Experts of a small language model.
Size: width 128, 42.6M parameters.
Experts: 128 experts in each of 11 layers, 64 ReGLU neurons an expert, a softmax router, a shared expert of 64 neurons.
Training: a variant of SOAP for the experts, 277M tokens, 4227 steps.
Below are experts of layer 7 (counted from 0) of a mixture-of-experts language model. Rows are named router (the router's row for the expert), gate (a neuron's input weights, with its number), up (a neuron's input weights, with its number) and show model dimensions 64-127. Each number is 128 + 32 x the weight over its row's rms, rounded and kept within 0 to 255. Numbers have three digits each.
Before each expert's rows: a language model's description of what the expert responds to; "comes after" lists some tokens at least twice as common just before its tokens as in all text. This comes from a sample of Wikipedia text that the model never trained on. Tokens count by the router's weight.

# expert 31
Kinship and role nouns. Nouns for relatives and social roles after the, his, her, such as father, daughter, princess, sister, wife, member, President.
comes after: " the", " his", " a", "'s", " her", " The"
router:120104134166116170158112128144072091127126163127106166073147112120086161124154115098111126080104088122135154194109138152123107153140103168170172176092080085123108169137131157138182112180104159
gate0:163160112081166127090123130138109100167136117120098131115163088165053185174138153151175112105210111158123125137171088141100182101139067145060140075173136121158140088124151076163164041145133081
up0:100130147086172115121119184127048122105147117127110079173120129133103119165097171133142120166178101139133085150101067072145138135094065086171096132188122155142123166100202095099112124116167141
gate1:162158080112097116133115110112177129164135091190133172071162104173145070145121072088059102116176141115094108102116093160147132078098069187156092151153169147187089166139139147149123111112164128
up1:132088118126119083149159141178100069070117190103107117150101117124068132111140144152127128167080110146120111145128147105161150165198124122097202112148136226093132151169174112122090155135111083
gate2:125188154132110100155188161141166071128156161131200086096143135139036143085124136123148091160016149132164089143118103124127163097114114172148128132133105134097139130110118107137152057119181148
up2:106118114079080152125173067042110127126136161130149123139160098165169144127155158119181077077088125119145133080176111137173158113162141112161080142140150112082127099178165182172071160115124074
gate3:065119138056115123114158185043153115157177128097140089122094087145203126084123100147210135133124077176115134096100122083131140127094114093168150102121124167111141112133177131197157104121122151
up3:109157135042062114127132120090193199160124166137149123116102054149186120120124084132181128102091118176111179126144132081162078099109123125176127137167151176116079125177159110171101133170109124
gate4:035128150089115179133153193113109153146098074199200107128154164141165129075132137089103149104157105158156133112124118171137140077108183126141172113145076115173165170152136077121124204131202163
up4:110061099142137151145141116144140151109125117099081191123139067130088105126124158100122158171128186106148119089131166105134097121124152069090105117111114096145100084067217166137120132166109159
gate5:082123142124120129103148169098175120145132117094083133137081160048159167155123154169113146143175119161096119139067125081144123134076140104148141122097191135135168129149115126157179097143087094
up5:112113152112118077097135082130116088109114134119155147087144146145093129125121071108122097170113139111097090100166116124137102070137151162131166147151117117078038098147147086153116161099157069
gate6:206150095121102134129180172133134149157124096174108084131164135111124184109072137141167090105170117126092134165097130151152134115106123149111079154112102167138063117074132078151146103194140147
up6:173105123152159156083157122188112101135105131192088099160134206147128143155084118078119144127108116114172070166128158090161155055100120172095119126071078170097110145151167146144138136165102107
gate7:117119125137164140133078133129175121135148074152122098027136157153095077164161143131158146113138122160109111189121096129119117120144133171114164069179143166084137107176094100099110117115130151
up7:129087133184136163083135173155133144156189091167065097086086165084098079103174100123136121114115114131102104186113098076141147092135139201139123147099072213096149103157062090104128119088139136
gate8:129148097095122122141126087123158196121170144183121165140064115082120089156119119127199135048123049121099096176109123141125128160046138108143119090119197055147169207181169138148137117081183110
up8:140114191126109117086089179138132080154090095067139083116188131108148140110150144110107123191134175138126154040131131116171165096185160152129204117112058171146132117076111110097134131166021171
gate9:163151151131138121102150149123108183127127157058128090079118140110130101122115178131201107138107117186098124093141092144126154106104087162155133145141142160126137180172139128140155163109094105
up9:151098116158115092200158097065162098167121166174178091117101126107088124071113142119150150175200117102099077144173150153088090114194187100140110125106149170120163100113112121082133065117093130
gate10:200124181089115117161091103151142078162137148100086096090142107126145121082157132146156136115093167129215100145176149129107140096166139130120162107090094169144129127124150067118144102164113121
up10:066110142071120153158153078129130153115160124139090115141140088082115167123113099160080130161091153106094190089113121102112167121104150064133147141189102139108142124137107195111127162133193145
gate11:186141174091118187122154087083140143136131155143118091101133088127157133126126120126113124083087133140136073119122168099137144101140100115150100102181169097146162180198107066088071210116061088
up11:048108122146150080130105175176146120071119120142149128141141145116121156141124115158156106176173091146136177120136107176104115131102109128123139128101102174097083104073137180167197112148151158
gate12:107102094108144103153117127145144100094134121119135118108180143173169151097141151203119175131113155120111163070115133174094240080112101174127119140117183130164148063135059111112132136119143040
up12:118172172095094175082139113141090127123113142160099130148029076078119139071128084078165130140132053109140089171134138123136097106092196091103137158126121107141161166124183127157105094106153180
gate13:088127101092096172160161208135039142075122127099107112157116109120122139126116129096108054109153112170085140113120124107127087106091099128117068099143151121118085116152156201130048126128151055
up13:096138142132110136110123169143146149105117124103111123147119093098154125133105128140105143184156162133138139149132108097144110128117143109104149175186111146076156109095173192114187086131148176
gate14:156155106171080122132182158120076110108114120145095122120116122144071152157088090090060153113153155124155113124087165119172123125092137083069086174115077073098155177174161103148109169105149139
up14:100136075059154144168145085162150173125134146157132143153119130126150144143213122141116116112099123110140091110129095122105165111099042111138107112075201160138087097125097150146109108132166128
gate15:157113148114163150104147155116174078182107128124149061150077100119156137101128136203176128078123145114105091161104091164056090121122163146118102129112171104141158063064192110095170123193142114
up15:087152170111109133131159179127110074188136097117133089147168077170131118093139148109131121159073108103138106182195235099147152161088116102168136125114209134159149088131150094125120160197089151

# expert 28
Abstract topic adjectives. Abstract adjectives and nouns naming domains of society or study after "the" or "of", such as political, economic, health, military.
comes after: " the", " of", " and", " for", " in", " to"
router:110133048105125166152087097185093108100134109137136128148065175144154166129165144121104141140131097120098142149097139165121115160145092145151159139120074110183111126144166155158159126194090203
gate0:115153155151112160113140132150129119069120188196136113118137092137130107127130149202116176203083076169144094124125094135141134088097184194112128038117103062215179138174117135116152143115144165
up0:146102121197143148159109136130095135218125064095131038096098142149122172120122181114121128137149149128107085113148080123116108120151141116119125124126096134187108141089137145116146139096133085
gate1:081148134112116169132081197119117126115129133076187157156105167109164086133081194153108141129155167142075104174120146124176160169091092120100080116121097171170205130152070159088143163153121142
up1:142131134123142169154102200159075149136139125138105119161139112135133120168052128175146189051140113141121148184094136121169148159152113130121118087072149134125100128175147155103189159171121116
gate2:111099122131106091148115094113164138093105105181176079049096128096164112114124132098115143137158074112095123147096136181146129079104166127139118120124109124198145170155129076146077194094069162
up2:155155180131109150160181171132121145146179155132093180154150107152152148117207097121139100117116124137167139137228117063095116113142108122135168147119110140089137117119187214143146099094216122
gate3:109205152126136134120088131136119176057122117084131089116131146125157115087138133102183130060148145172117169126114116110090173082078121087186142095117094153145150174128101103154120095127165138
up3:144138199141076148100106082135169177152103130123157114111108152154127153124136158124069126098125109168131143117086140096072171094115167125174200108107118159119125174096152118109129098145120076
gate4:147143133166129113157157153144150154148131110121108099055167109100118119044170140111115155123160064169077175144126090139101118083106169114100099166095124156135115096107139138093128159180166171
up4:103116139060126134119147128142153155118131115153117165150114093126150157196087055140153141168118126085182077190114157160109132164134123155153127068139178118076132164144108121126149132099110098
gate5:185114097074112083139153121151138148107164057141105121170096135109138078074140130143111107189108089052122141139110126141108129086064133121202147159179088129117128127112127088167138132137158109
up5:122130115097146090161140132164119084085203147160136161141079173127109147166114141163152156168126134129146170136153091159133135140143147098124133120096153079170180123152119083122174160120170148
gate6:168124095154138150129159154176142126127152058142146089157119130143135091128069226083166156128122122138145101131107075155121145103114115071118130108097143137132137164182152131143114155145197061
up6:139152129097149138176151166093153136131150151171064138090172160151160124141155095200131122139110159138123160109058152108120132122094040118168096170165081154162126112084106130088144094142061137
gate7:107140148080107092139134163171143130188133085129137107155115147164132150227161181129125087121116065110100091111058151147138097125117112121184110149105165096162154142111134138116189140184158202
up7:156113152172173121192115106174067167103115111141132093101144139109149091131050117093110128137160183199148119131143167128174132159136175151120108122134101085163139198116160112129095121125119114
gate8:103129097145083191135124119121133123148141127160154149101146151129125195108081183171176133080134162130142144073201156125149167093158128159170122170207067131068211102096125071094112144120146140
up8:141152183172149187103098069077096150148154143094134166078137127129149095120143114124137137096151106123132156170150102123203117071159207122138187133115142130153062181083127156095164154142118179
gate9:175125056128125118076161146179123145203124044127160116205124123142118094089141197163125085186128134203108095165093107147133089158099137150132132081124121122203096108112089075102095152122072146
up9:158111155110106151176109114119124100097150191156126147095154187094114147148110089151136130103150080089068149126144124188117132081182121161137138130115170120120084117148092182101161114091095123
gate10:144171136136144055123159132156136168131139106160085150168079182090127146063122113130068138143150150138078071154167135188120178169137193114150102121142144140096158082098114166127125104132077074
up10:113118154141128158098114117172184149127141094149082121152070197102160142099112120082090163104158130132126143106134162144077162149128190123129089121135093149208091083086135175083154106138063087
gate11:134192114140118140167146149120147068133134161097175136121100125132196120047124115098124101113148102207124140143141153160090156125157118171157110166130100079122170145134143140108089094178071135
up11:131120196120113107130142145090090125119165128169142140153136088118156133154124132124118137133150150199084100163102101165101097172163120083098168121124181124142123110168167117123187155088199108
gate12:090149077143072146155156108116170166107150109120105100076193151106190131085168172152160099097109077126118138084143179114131111103045163078161112142126127126170148163073157090096147160190156153
up12:160119068111116155087178076183128167101131158168135164054163181120153138079177132156167093098141062156114168075108124133142125123075125108136200097157138121149176177107114098128171157140166132
gate13:140188066135109069132135123124140116107140098121061137145129056148139144158116148181097159150109080084109094132092164093096126148085157123131112116100186107139165156159148150074150107154158084
up13:129204123105123110146110154096136050127101051201084107095104147138094123118114092173101149143133167172097107130116151114126122170106130129171223155133191131185156110103107094078162092148144130
gate14:130210122144115147082168088168178187091107142093100114127037127115158137101104120132117129149154107127082115076186075161122136099116119106107137165168130194119154157157176122110101140127127102
up14:159148141109130161096108135156201155142154104103087079130116083194189210108080183159082102148173089063149146110138124122135104121109096158114130153121143168099128150169153125118128161114153084
gate15:156178122098155107125156125145150139101131097096140157126106164132144093166072192119120165118099078198115092143129158151132148151108151084094123101171104146144128175114093131124141134194101134
up15:159108145160075116137151069170102127171077194163173107134157124162081097132179107095107111104061147098112192130133157080145066114162097177143149097125143114123103150117076118154127079053098120

# expert 62
Lowercase word-start letters. Single lowercase first letters or clusters starting split common words after the or a, such as d in dancer, f in fencer, cl.
comes after: " the", " a", " \"", " and", "-", " ("
router:147092139146128078144160124145094194191127121167106136156151160167163163174144142111112167095153131113167173084146169086118074170101116121106111142114091149093106187128133170096151066101093154
gate0:170051157090122141152203194139136153143064062115128153166109177138084172160105079100093091076099102071108098114140138097131110156141157174126148098170175145145124050131095130142136106090112105
up0:191104164124108128148172183149141142105104071140127147144162136145091168161149092066085121093112114100170097149148126110085095168192148138156135077152175115128126123101122085147135110096144131
gate1:178154097123152137135167105137093170122124130134068169143157151183129096134065095117070178080127136114105105076142142147116145148075159133083099116129127142121162099187145132080173144142114052
up1:078177128119102156099075112055119124151123146114116099065130142099102086174167165110130106121115158128171121077147145096136138177146129126094082130144139121090154116105143118183089141174059144
gate2:155103132122128093104121100090155123173107098104168120123121147150090145124197182132117143074167163093113120128090141074156153157103165118078149096092114157086167152073101124112102107128159128
up2:189172102096143101138120120139167105121098093110166129120137174131096099112147198121124196114152127088127110166097102076116142175119120109139139138104102126097168156120106123107107111114182144
gate3:084154125150142173129104174101131199177122097087181116129102087115124092162133189094134147084131144145124087120156138122169113134105099110147120112132105119125128185183160179167114191139134135
up3:188093105082139113135124172095105116120109156117119155119195125135118150109163102153116095147053119081156152121083096171154158124159139126104120120143104153062138161096124081183177084093160134
gate4:155126125105149168124079143150119104196152067099075054204137122111132157162077177113145108128136107096104195106121127078139132177156114128164106166120142119149085097120050118127146140148175067
up4:117119188167048154113138141096083152111092174112105064092106138195173137138135112147154102124168115125134155099118080152167132133098167068106135157138125126073112136107113061129101157094117149
gate5:137147122109100124116137072143119180100113116138106148101159162112167101132072127113059147142113115129145124140192139140176201117130128109154141108203097114118099152150140095162079201141148142
up5:131090155149210180135130177112115164120153127119128118134085117145088134144117139164162110135122137072154117133111108150100067121084156066127099096051168114123136103149117112082161104112118182
gate6:113181082101135111142162067144134160153119096154064113119153110105103096056128118155107088139114119117131115117058149156135130118100186121119051159162154159056076135117139124151104091098156144
up6:115134128147168173141095162107044059068112175084155078103059163116130174128138130096135146183140181092148131108139145122156160133137109140137195118146110104172168145209159120126107160127093076
gate7:117140120050093147127178142165117153217144134145089088128113133081108144120145141104146130158121121148160153139158072100123108112121093185111133149149149190146182119142142110156110139122110157
up7:108137137172154139086094124052193130075064114101117131138155113165106111133102079129095144084084166121117138119081143123157150130138172175131142135119083083106103177135138164176110140148129069
gate8:098153123137122076100082188154141135177079080195118099146153100169098146213090185100077163127105162137135112090104141128130106177112101144089149130145198086134139143138169089083109143099124092
up8:085215135109163135133103125113150124163062118176147136180106167144133155156111123091141150128128185122120140139082101114103084170122088110125162108137188062142158163128167135120153117098142151
gate9:157149119156072084119099080110078104128125124201188118166156086065136180105112071117128135141123133178115094125175165128107139154081114140121066158175176155119113140120137094175212125157193149
up9:067072091166155143114135098145152118097126150148120118171166088084100166175082092131133080109115116074095086119157119153118137155093099112149113144143067124132155126164150146152131132164169149
gate10:097159093173052114136114101132104196177062124128116127108129122145190079166086096115132169185122091148146135089159078124148146135117111147142123070100134102090176107120173120106083146121135070
up10:163178098164075123101143114125116103168170147118149096170143176131163196057141069100107199073150124166185133144160145132156158122114131122120156135094121128121142146173084109103172162135111164
gate11:180116145135106142154139122154197129122105151111172171115144089110126183149150138174091127163093136133113145142102137064126185167123193112118115140120108215076116129148135120083103127106100131
up11:113122149118107036144135117177140085117102095119105098177142066071182170190164086100124104097080170101144145166098081097084123154130178175077108130172128146046117094133116130113125120181096136
gate12:189157085154137147165131121081159118139140109153096135163120147089103146205141132136044176121152180127072075111146117123085120140100132174123106158060177129165162149147176127105186085168071151
up12:145219151154139153141097084086109140193206165108106124110123111160182138153177152110133155137149128157141134122190162146149142111153122146194159140154152160117123131093110098167128130099108115
gate13:092094174148117044133139135100129087118126083111103128144096124141123076164151132138164110073073147143190124149123151134101097045110070116173182156100130119112120095146112119135166073122142144
up13:132147113129140121158164120171124059095161117131146076107176123071093138112084156129079110173112128132140113143134125126101107165127151203125147137119100116086136111146112089110192117083150126
gate14:158150170112131119096087107122108170126121140104115150153042181194160056135127162112104110113116082062133137150107140156149082097044166109159155144165181106113132098117105149086062088156115108
up14:110130064165106109186121123123170124160146124103151096137158111123082189098155132163171144146104140169137124089130067116117104123178119114094106092107088098109162171082154092144163175089128127
gate15:204149112175092109091155099099100108133142100084139138129132096144117076146091148160125095187175130091086130149106168143070158145063096119141148123112152124139090146182116173133110116091129095
up15:104154100142089128058107072138118129133066128116133142121135101190167084165176132121127114157133109114123146186102128152154180162062136107122127150131136120173088107157181185094129106138088139

# expert 52
Standalone numbers. Numbers in dates, statistics and tables, often after a pipe, colon or parenthesis, such as 29, 15, 6, 93.
comes after: " |", "|", ":", ";", " (", " on"
router:098114110117176170065159113106112135142155157126169172158075112083101149175182175120079139071165077144160170106164147174122103098179118052133158107134096112163099161093107148122094172115121131
gate3:127105114116095132140124173168121177192073169153169141107074174100112130179167063167120198164155119090159145111103113104089138121152093164134126121087071130157112100127111134122135151113130145
up3:124101164204163169130117122129137119113101135148145129139142169122155155132061133108078063149103140143051118193105151135124106118170104126045148076131114185116148087182081147128077092144087093
gate4:068139152086105151064073167136103114136107098115172145128166123102104139170113095100112077071139145170062110165133089124102097091125131121073116097085167152168133119169115170131123139150154125
up4:188116071137106166187181096115166130111150155090110141125110136131102099123158160110189158169122137098155145078135141141170128175151145135198170124134107081118135140093151118153142120084110122
gate5:127122157118108182132097110122136078053108159114126133115075102150130147105109116163168092099133131112151154144117139069198123176103166067131120107124107202093117102144130187143117170071158105
up5:125117165142130165107135136181105081101143154145104157147126082136129163080129075154142124126148174106175089120051159098193119180147150125098089062100092217099168124171189141121126161070156099
gate6:170153182167153140168179127085080130138071117139144144080131087117130053066161140152130148096171088184138131142115160149164190080153120088130133087164126101126195140120134120121082074158118141
up6:134120114132165148154190129108077168110104089168153129109179125135082084025166150157123134079113100146153117111124178114136127121135114063098124083141162125064151124158132116075139083159088109
gate7:167188129114158173102193133175083157132154125153098086153091175147150045107097134079102116138133119084150099089122108131084118160142093103141081132129128054123091115062164141092119091134148186
up7:071144128148107100133126138146136040155128117113142128133142122097116174079123126136142111145069111140151180108152103113110150128141155157138137129096130163183152170224136095141172145196142092
gate8:084133150196133107112101110104162149115133100117124071092210111129189110145152117108138129160112085163082115132189086150136127201118199150152138119154079173134156120102156168190121137125123137
up8:097096134141133133088092113147127174170104052084126127100156112151166106169129096097104125119095087101108057135158067167132127169125161134157115120153091136102128132046131183164120145111129107
gate9:090138136207093145168130119072074174146124091139139092132112135097132149136132104187112093139222127200148147091109107140138128087149083088201147069103127095145146175079087152124136135207150082
up9:102143096165106137117116096092075143128096062150115061156088161117155141145132101159152084105214137200115187077095118154136172115163086097178137072121118125168138161081086181108180133190135072
gate10:115136137126129119113095186140087028110134143198161126148203184186135097136102157111105152095094094099140083151149083164069116180147108163165127075136156077134144094088137163137122134150143086
up10:147123135135124122128200082155174202149111128061080141129084101055139127144130098141108123199158163165107154124090156125179130073110165139059173129121089158162115153133095086134142112096148141
gate11:104124126168188176129115189138190169090150154083109157119120116040113169186081131140075182133084157134105102110184092087170144137152108099158156162155113139095163140169122126100127147131169162
up11:139166127176158146109144175119085111135120144104155190115158149110116139113147101101075132133150096157102072086082103154109111188155088114175155088104118074119189141118096098131103125119083127
gate12:116119171171134095074148129080151112131093171125103109132106122133094155155109168087163175108124131113161150108158127128139165084159180166125117171133182109217118127100151134116164130186142094
up12:122123170146112086076163117100128113114126157151112126136058125161078120133110200109151161079147124073175178120144142103115153094132173122107093169131195121183084106072113143126148117145173095
gate13:146124170126115120140142168148092148149046109119123108177103100141087172154140119098150154172140130204124084114147173056113125124174125116189123144133087109139114165079128170185147150122112073
up13:171124167157103083060126113135136144112087121158091140187137169179153121130125174117151111165214092166151122131160184093176095181125125132180133165155112141109130178128115171087096169128123101
gate14:081095098113133155177150153111098072106180175107098114131138120173077168104154129091119145112137178113131147161168087128040096107101133097183152113116090111137123139123149065117185160146122164
up14:176139130160095156098122130114143196130076101130164145091118137108190071110114098137128139167142117102132105082117178082202122150125194163102116159140157142140141117094124192156087120127110117
gate15:154079173119134104118128107130086121141141074187152166138125107159150079118184164149111113160141133164126095113148158182143166094175103132148122142155146170125143160086102116115134056100080172
up15:112178102133122087118153175149191096124082136066112074124112114081092148122101100103166145110155067105144106150117100087098090138079173164107125143091113076141082115149148177134107202153192118
gate16:151084114127164157109105163114118139163124167089173162091151145100082145155117092087136124096125121148163140079124128119188169104238091113131095142129128143185124026126146138143169095173154138
up16:143118147179125165117110139125116126136133189069163164069105095086129083157096091055132154105097093120121127060070146116177152111208099122135076129077125148170119093115128104138183089171105134
gate17:110120120129142167094151198102149125146156116122160154086097088171174153117115099148107203122123111133138085126200128102127114151102119144179147123141078155128121138123173136143118132126148084
up17:129103107131072151138104081098094111110082092091128099151117154090150106155109124063078112110170133108120115136133142152120122127169141130110149169138135113089121157118145181123146129100171192
gate18:130148115195158125111120136154128072145198154087126162144118101118123158077102140148143138177167125136085084118116141069126167169144108149126046144076041113121117092122101107178105137116201144
up18:110129114199147097125114138132128083143164122099145169126089085116145174099102140164142142134133148127066093119093136082160149140164138159122092112094040101122069105088127081186087110151179116

# expert 48
Occupation and role words. Job and role nouns and adjectives in biographies after a/as, such as politician, footballer, professional, first-team, boxer.
comes after: " a", " as", " and", " an", " was", " his"
router:177193119155114150125140160137087141156082138129191146169154107102072175068186192153112137154116125098077145150131133156119116134132152147150174184100079130159140134144087132103112075081121147
gate0:126119149162161149128085166138078084079126137147127169122155126051074115151120156140132123123144155194053144181145084141212146150190143154096101165083069135149137138102065112095092158123143116
up0:158077135131106067154136078178139189149163097191095110137167114143135130133146140102143142094100101144170106088160139082088165149068063146108148146117172108147182064155158166128151116150129098
gate1:145105091134094122122186137104163136186067098125122162063169120101088130101129181141165144120130083111064093157118094125117162113186129144187078182122110174197190172138096062163145120142108121
up1:135182141168121137132096097124122139143144166126153153126105103113151147129176115119070142125119165134156157135134128095136110115145145088136199139159117045163156165154136087106078091175170147
gate2:141171155125068094087140086131152139097098126118152135129165186130133125079112123083137150131139093092141171105108171163106148168095150138142106223133152093107192153142068133126108121116122115
up2:131095108146142162140105144088155152108163132165112062129101114092115092074139109158139117137146126136115055126152114168206125083144078129128155061048117128098111136163228152106093123154111090
gate3:096198118153136116149159131078129065126174137123173175179159132088077172123096115148125135138102146123160038132128089161125139120130167176113155173111101135173159040155075132142112158166156154
up3:075120092110176098137131123095075121142100135105115152155111128139096135128080071175162131137118131121102147131118179103190118162180123151116094147202055124154105123104093108143108185120148077
gate4:094178108181124119103095202085112114066144142140145116157150090095120173099123153134093133197112127084150135137159130146142121085062146125124178159175120154151160161102141134128152096170181143
up4:134110181078090150136125110132121122126147115118201201112078124106140113128182085116132139060091123103170122121120125083179102113078099129156103118143130140078077123072100148128139107179058057
gate5:131173112173065140125060167147118144105092110156170165126155124115092109071084186141120137178133146106142189171185179123116137085126171059187107157094079149165110172110128102109147111157192156
up5:120163122104093177145101147147175143170125155166114104107167117176150057119098121098132173101128154129079115154127128145170184162144117085141142150118091107173133143101094096152142217134093129
gate6:167201131175130068137115108126119107148188146114157142148153131140153163086167152179106128102204113141056129158088122126162137105107144140123098203132097163138189111142147185118073109152152146
up6:095103144098112185130102166109116153150091130119153140113103120137095109235143091121164136146109107082189138131140147078111139155159082135134164130137149115124081130105141062098141151144108109
gate7:097094150108116118174160123146176092151141198118114147116166129106149110133131190147078199049113153137127138130179101161175135130138182082170125160140138098158137109139171113148169175145112183
up7:145106133150147095087093110126126142071064065184159138103128173101122135122134074152139157125152094082157160119204167162064123135113119146149120112116131140155118134091097164112114138124097119
gate8:154205129159098155117112085140104105115157067120164215112135160118090126116145175092086159188078169064093080138158106176054127158141168085154098104061110129181145094127089089105168114131073142
up8:110166145144103134148047191127138031081125188133142099136184131148076184126124129164093144152102168107141111147114110099113141130181192088160098157057136089199075124091135149131152121148151120
gate9:141161130142144137130180131144167097120136100154122140098116121115147120071107157158182129103111156131063184143107176201120138138157156165168119141086148137143116102103144177143183145113137091
up9:128149071122145166111141035121130123138177146151146130114125115151139099131107127109103127136151142090110100133097136122165102151233111134112181069187182174044156121108135162146174137089105135
gate10:105106093163143109158078166090140134129128173064177124122152116088124159137083152102117110150167144138168154176181091166095121035118158129110075174181119130062163151168113143072125089117122147
up10:157119101149119107155080166103132138112128197118194168103146118140104127147089132175127129151162136165177178155158090147126124047115159111116106219183082119063130151117082133071110093159141114
gate11:154172119201126072102134172096150123197127144101170124061145122120145109137156116138178112111150113116144123125162055128173144088132045159168152133128096120145147150111122100152190134165085144
up11:122116137105140143135094088176124146087121062117144177137086137111134111154132133129111104127146134088113093066108235163092081148129159182158059154112161167081113109152164158105068060098144093
gate12:185138162200120126148152178070100167112115136096122120147110089100085055136217140172145179119099104113119113160142121130100165106146199153085162156131126117153170129116144111091148119100097161
up12:167108157200111139169128194070122149160145189144105142159115122117113118140126152145134181133166127088118150152066098132101172109167197162134187143103135137207152130114113083135104053081123137
gate13:159178129086119108151129095156113118158113142121143134143080107102118109071209173193149165117123127084079161159154133180169110058091144170166118135098122085091101131122152108097122103146191100
up13:149067119107140098085089193067150133102141094088176130164182133110157157101127103082089145113103140117122086182173138121137091165154198110141109131088136116141111172120153155170129170133088146
gate14:133108097133126138120132142120082155163127072123106153108107106182125148094162157130127114048119129160163132119152068092149143175112136072087128222144117177096126149138116146080116112165122150
up14:158116062146112126146119128146093117137105090147120142085095108179110111089143172126173127115138152143164200187158099096162128143148105076093120208123117159087149124122117145080102069168136166
gate15:153200119108160181122127124078110161192041139114183162157147143189104131148128128110121114143125125112070168121135149089200141130150088087141158084083140164119113112126135156116121122110117085
up15:154111159097149147134129095116125152078136115101062115121114125102141156124157058183093049062161091098088113099158164111080113165193118092135138157105092097091192114080154135112140139147125139

# expert 56
Digits in numbers. Digit pieces inside long numbers, coordinates, ISBNs and measurements, plus units and %, such as 40.4063089°, 2001, days.
comes after: ".", "–", "8", "°", "′", "9"
router:148084072178113130095117094159094151081128171126135159085122151122148081156171137091097080096147118097164146173135126079176095165162130123171182133059147122162087162056123170185152145160108133
gate3:092151149136123119122109076105131184154152062176094120093156211139100137202141142136143099135146134121118153127120143108163107124127053071137135174092168125138064124117089104166129159114151095
up3:130078133113164118158111122130163070155122170098089093140124066130120114146153145150106153143115151170161095153078141145118136142167130141122147106128152141118166151104139126104114150140016126
gate4:169109065215113123098108102079155161093077141153171123085111126115115104085116139129152017158111103115068116106179151104178166157091126094130121118172180140136144127111094078079149152176077115
up4:149133079240107125101087136104165165087055092155123090110106100118110129083055125089173015142126084079068153096179158127156128157117124118126126109154161172124120087110092119108142147139101135
gate5:167193110142123066081150058074093031141102090164138150120144197093128070169133164110108122182064143138098097105097094110119089126082108118146089160123136127157157107073163094148071176118114180
up5:077061169092185171123158193175139191136151180066135102136134073112162156147132084081183148102180101127195105109140128131188097127128151142073120115154063178129082138161111144064144098108116138
gate6:133128149124106108173114134108160100114157126117084139082178172160140142129159132129059126128121137120159134147123184136145094087106075150112117132104201162167095174101100087054057154100108114
up6:152103146123107132141139125174097171146137086124110103069164096188128084075124136176120133146091078121102123152091180120154125145128114121133134091154157117131121133110079119153066191117120147
gate7:142141148129153130204134127146104152118137061127148113171172135087132106088117161136110164160121189109094183204173129132163160137161120115154118168169164160112149154057107133145098102155126138
up7:134177138126134075126129096182123140124177104078163117135137133099153115144143092122098123130093179114168179230152132176101079085145114060131111141120180182096143138128096121094097133170131076
gate8:145151105155158124167152147139135090094090096100143137202098179133149070075181129132081156106104136097143098237144075108119104106149125079125188095128122136136172115137075110170155163145090171
up8:160139112140176118103107136106147165088068134121140126128114120088167137063151153153095199116099137061154118195133109120144112156128113077185111122128124142112108143081117158141188092175108169
gate9:115112125165189127198154098103110175162154182067098152133144168205127113102155174178151147149122144080111145130145087146171144120120188134103132116113176122150118188195120132111135113086132124
up9:146114134045113109049118152141121099113125103155134131136108117066166193180149064080071102090112122158167138152119103159133139137121109171151146120170083137148129098074125147099143122136094128
gate10:149107105133126130048152115144119161148149106149094130142123134106112132127123091126137117044062112195098102117128118109112134093119146109129123148144166141182118128111101115146145084127083147
up10:152130136118125104122181109162093136173144121165128126199144110133168137112085096124145064066071138159108130174104082109154156070109117136116114153111207120131109114102128077121166119133125137
gate11:129130164169098159095114121095153089172125128107146124137176139160176136139161168107133145061140126169129105159091157115141142167127120095184160137137136121186183148111081093168116157104109128
up11:102170107097095182093121122067164111149092147059122130136113116170104096148165168135162172066101101116163128166126126170176134122110157097119130209082142117197153176113117118116158135119173077
gate12:095131100095133170029098163087084168128079095107184103083177119102099091108156084136138078119155124193131077119172187124126176129109138113154144120167133120166181139082091117127110124138161126
up12:113118109112181146144123109125077112116124143100086122116126088173181131215118144105184067132109174125074194184109154125123129122113129141096110170143080143147103125174190167148133087101144156
gate13:143200117141094119148105091167164121116110181083163160125164057176147118119183151111085083096170141146112059181156086080135120104097101126160100137095161104110156127095100073098152086079134118
up13:175051145138087121191190089172144167139164161080104163128115116127141092114145161154183121067075186177094178107142116155146143166100130161120068109170149075138056098158131083055079131175167136
gate14:101118167114120124134141128125128166084105078120134152137114085178158130045153093093077103138187115131123145121127136111151063177143164100120121170129122101125114196116122181119130130085104134
up14:146140160058155147062087090131119087084108150146129088125154068100105116154085163094155161100143129097169128118115154136144136163118140115168143200112121047090143140145143112177142122073115139
gate15:119107193066091152169120137118156189150143083122147133131135123108109115171163063099147150166136152169061102154103125102168159118157184113127127108088177157122165157105162125137083136121142124
up15:155136107053094146139158128124168190103146081139188165115138118120115110151118098129137152166098120156087115133146129113162160130133149065139162093110162169101135172104137089096149097145151162
gate16:138140125155124177099100108148092085132141119102118115055144053150147134118063130093166126121114147114134110200167121120146205106130163152076097067104118151174142168129119103135139178082130080
up16:141092097176105182157136134134160097101104102180116109130108069173110106144112118152123125151125110097140093107099169079079180130111118085106124104121113133131095201113175121103131182158105169
gate17:167180094152077096079132170120131154131133126141125127178154134107149077164114113148128104145121150156113119224140131146107189056157171059139115156087142135130131071078102138157081129077164105
up17:166158076166096123090139182148156135128118143136121138149135113135173055179088139150106108113132165147109108208150125141073199070110162045160105125085170148171140092071111133154096150094143132
gate18:210110118168108108122145161104145106147110113136075117129117208106162123140154155114132118076147106161114154143096072125167138123127140117155114090181103094122139144125125091185181047125139113
up18:116157128147139107106166120104138132139112096099137111119105137133156140187138152136199114099152113168134089133109142068153102126151115054188144099131083071103157102119128126223173115126176162